config.toml
n_layer = 11
d_model = 192
n_experts = 64
experts_per_token = 2
d_expert = 128
d_shared_expert = 128
activation = "squared_relu"
moe_layers = [2, 3, 4, 5, 6, 7, 8, 9, 10]
n_empty_slots = 32
router_score = "softmax"
normalize_top_k = true
routed_scale = 1.41
balance_loss = 0.00622
balance_bias = false
router_cosine_scale = 10.0
init_std_router = 0.00979
lr_router = 0.00216
vocab_size = 4096
norm = "layernorm"
norm_eps = 1e-06
tie_embeddings = "early"
optimizer = "soap_variant"
lr = 0.0042
beta1 = 0.95
beta2 = 0.99
batch_tokens = [32768, 65536]
seq_len = 1024
train_tokens = 365400000
steps = 7595
dataset = "wikipedia_en"
Below are experts of layer 8 (counted from 0) of a mixture-of-experts language model. Rows are named router (the router's row for the expert), down (a neuron's output weights, with its number) and show model dimensions 0-191. Each number is 128 + 24 x the weight over its row's rms, rounded and kept within 0 to 255.
Before each expert's rows: "comes before" lists some tokens at least twice as common just after its tokens as in all text. This comes from a sample of Wikipedia text that the model never trained on. Tokens count by the router's weight.

# expert 36
comes before: "9", "8", "7", "6", "5", "4"
router [109 130 158 132  94  92 140 157 125 133 108 109 120 140 149 124 143 122 127 159 143 172  96 139 108 132 127 149 132 137 149 160 140 131  99  99 131 100  99 168 125 117 111 177  70 157 156 126 142 108 106 135 107 115 120 127 124 129 112 120 171 120  91 131  96 123 165 119 149 137 114 147 146 138  75 116  86 114 159 185 147 134 121 127 133 111 119 125 177 136 119 167 135 109 120 156 122  95 114 126 145 115 102 110 101 139 102 121 125 134 138 130 109 174  83  90 135 154 161 130 117 132 125 110 104 118  64 143  77 126 163 126 145 136 132 151  75 127 118 132 131 117  77 107 115 116 127 118  89 147 134 135 171 155 134 112 125 104 104 143 131 188 146 132 123  84 153 150 113 128 140 147 135 118 151 196 180 131 148 123 101  86 121 147 152 132 141 138  84 159 158 163]
down0 [ 66 146 108 146 124 136 147 115 173 101 114 148 154 119 161 121 136 121 119 144 146  79  88 123 160  98 104 144  69 125 113 133 185 130 162  95  83 142 139 110 136 102 155 150  95 104 148 131 141 123 124 120 130 104 126 144 102 120 106 137 133 101  72 115  97 167 116  93 147  98 119 126 145 108 127 171 149 147 162 139 157 157 131 123 157 159 113 129 176 146  91 118 140 129 101 152 122 105 143 119  73 125 124 152 142  90 125 148 113 113 138 143 140 136  93  99 117 128 103 114  98 106 109  93 125 120 117  95 150 104 112 143 119 124 139 134  95  74 142 135 146 109 138  95 122 125 119 155 142 120 134 113 122  87 125 133 111  88 163 155 118 162 130 147 143 121 169 116 102 102 113 144  94 151 159 132 145 132 152 135  84 158 166 170 165 117  90  82 127 130 123 103]
down1 [140 127 130 176 106 114 146 160 121 134 124  95 158 142 140 118 103 158 120 145 132 121 114  96 170 116  99  95 137 107 122  85 110 109 167 137 155  78 167 182 123 109 163  84 119 177 143 126 144 134 129 131 163 131 119 111  98 110 109 114 119 131 159 154 108 154 136 135 103 101  94 100 112 159 117 129  94 124  99 163 100 114 144 151 113 133 102 158 101 130 106 165 149 142 108 113 100  97 184 155 120 115  73  99 149 145 140 128  92 127 101 128 144 140 123 115 136  96 111 134 105 120 144 115 158 181 108 161 144 143 160 150 147 118 106 144 123 103 116 125 129 149 115 122 131  93 126 125 136 103  96 116  70 130  99 100 107 117 135 123 122 127 127 146  96  49 146 128 104 138 175 144 128 105 118 168 127 120 115 104 131 111  95  82 171 131  99 121 137  93 111 131]
down2 [107 108 132 143 113 156  98 162 122 141 151 112 120 143 117 102 138 125 185  99 150 155 142  84  84 167 110  86 155 157 115 126 135 157 160 140 121 123 104 171 136 124 172 138 140 165 121 107 137 156 121 142 122 125  71 145  88 133 111 133 121 104 169 117  97 107 128 128  98 119 148 116 130 115 119 120 154 163 176 145 117 144 124 159 140  97 131 170 135 148 152 141 161  73 122 119 101  91 157 106 110 110 149 145  66 140 104 125 157 106 122 146 100 189 118 121 145 158 154 126 128 139 135 105 144  99 111 153 118 119 139 104 159 124 142 121 142 161  90 146  93 176  98 153 110 126 121 157 117 148  89 161 144  99 153  72 144 106 142 143 144 118 138 118 118 129  86 111 122 128  96 123 130 114 164 140 150 122 104 146 110 140 111 118  76 145 109 121 153 130  94 153]
down3 [107 176  95 139 112  73 149 129 120  75 122 102 109 114 118 104 155 134 101  89 136  98 178 121 150 128 152 159 163 109 128 127 146 135 116 138 135 110 196 101 140 120 115 133 111 125 102 180 127 157 110 150 115 174  99 137 138 130 145  93 163 108 100  92 132 149 139 131 114  96 146 171 166 128 106 106 167 123 151 160 149 144 135 174 110 168 144 148 126 101 131 134 160  88 129 153 127 118 141 156 113 101 150 176 136 139 122 158 107 149 149 107  87 130 185 137 168 120 139 127 159 112 112 119 110 133 150 122 120 113 142 131 109 126 130 133 124 152 165 157 153  83 142 135 123 155 113 164 150 118 134  89 134 152 104 102 165 140 117 126 140  99 148 102 122 145 124 143 135 121 109 112 173 141 136 119 155 137 104 147 122  99 172 156  97 153 113 146  75 138  96 120]
down4 [125 136 114 148 146 117  74  95 111 135 116  78 130 108 137  97 123 154 121 112 137 176 133  92  91 139 171 121  76  92 127 144 107 153 123 145 111 130 139 115 123 102 120 103 116  75 122 150  91 188 108 108 154 140 114 170 108 117 129 114  92 132 117 130  83  95 116 137 137 139 141 135 139 203 143  98 142 147 107  92 144 101 133 102 131 143 123 166 184 151 144 143 150 124 149 123  92 144 128 110 145  95 111 148 100 144 118 139 129 125 126  90 156 125 150 113 144 122  88 141 130 120 102 125 186  90 145  90 148 121 138 102 127 126 117 138 168 131 146 124 119 107 144 141 123 127 128 139 151 175 135 153 151 134 127 116 134 127 135 124 110 164 150 125 131 167 109 169 151 142 108 107 134 114 178 110 145 112 119 182 147 126 131 148 100 105 133  76 126 160 103 184]
down5 [115 141 124 138 124 149 138 129 107 126 176 101  95 117 175 179 156 138 119 136 106 161 141 151 122  73 106 120 135 130 105 149  96 130 110  64 121  87 131 113 127 161 139  99 141  61 148 125 143  93 148 122 187  89 110 135 136 148 154  93 109 129 173 128 111 129 130 151 107 128 116 167 131 137 140 136 153 106 149 119 115  98 152 125 135 177  97 122  89 128 125 134 101 152  95 114 160 127 111 111 128 102 130 136 146 136 147 118 125 118 129 172 114 127 115 127  82  97 146 149 100 131 144 128 163 117 100 146 131  93 111 124 106 132 157 110 170 156  83 110  72 147 166 116 143 131 162 137 102 107 143 158 137 139 133 149 139 149 147 131 156  65 159 135 137 157  99 113 173 135 101 134  93 141 143 133 145 115  93 138 170 133 156 138 123 126 155 100 155 104 139 107]
down6 [116 114 150  96 124 123 124 141 144 122 117 140 147 127 125 114 128 154 102 106 142 103 141 111 146 116 101 130 147 115 123 127 137 139 133 149 112 142 166 125 116 139 143 140 103 137 109 144 140 123  97 147 132 120 135 126 100 178 151 139 137 140 141 153 129  74 111 125 153 105  92 124 110 158 129 179 127  97 125 170 168 179 107 145 139 120 158 165 104 149  84  95 133 172 134  92 148 121  91  92  73 159 119 131 122  99 180 130 151  98  94 179  92 119 141 165 127 123 112 140 161 118 160 106 128 161  95 169 127 140 108 157 134 177 141 145 128  98 111 110 136 135  98 126 106 179 167 125 139 148 129 152  98  93 167 149 132 174 118 123 145 108 127 121 157 114 127 109 193 135 157 175  97 154 128 126 138 107 120 115 102 162  99  91 105 132 136  77 124 107 119 133]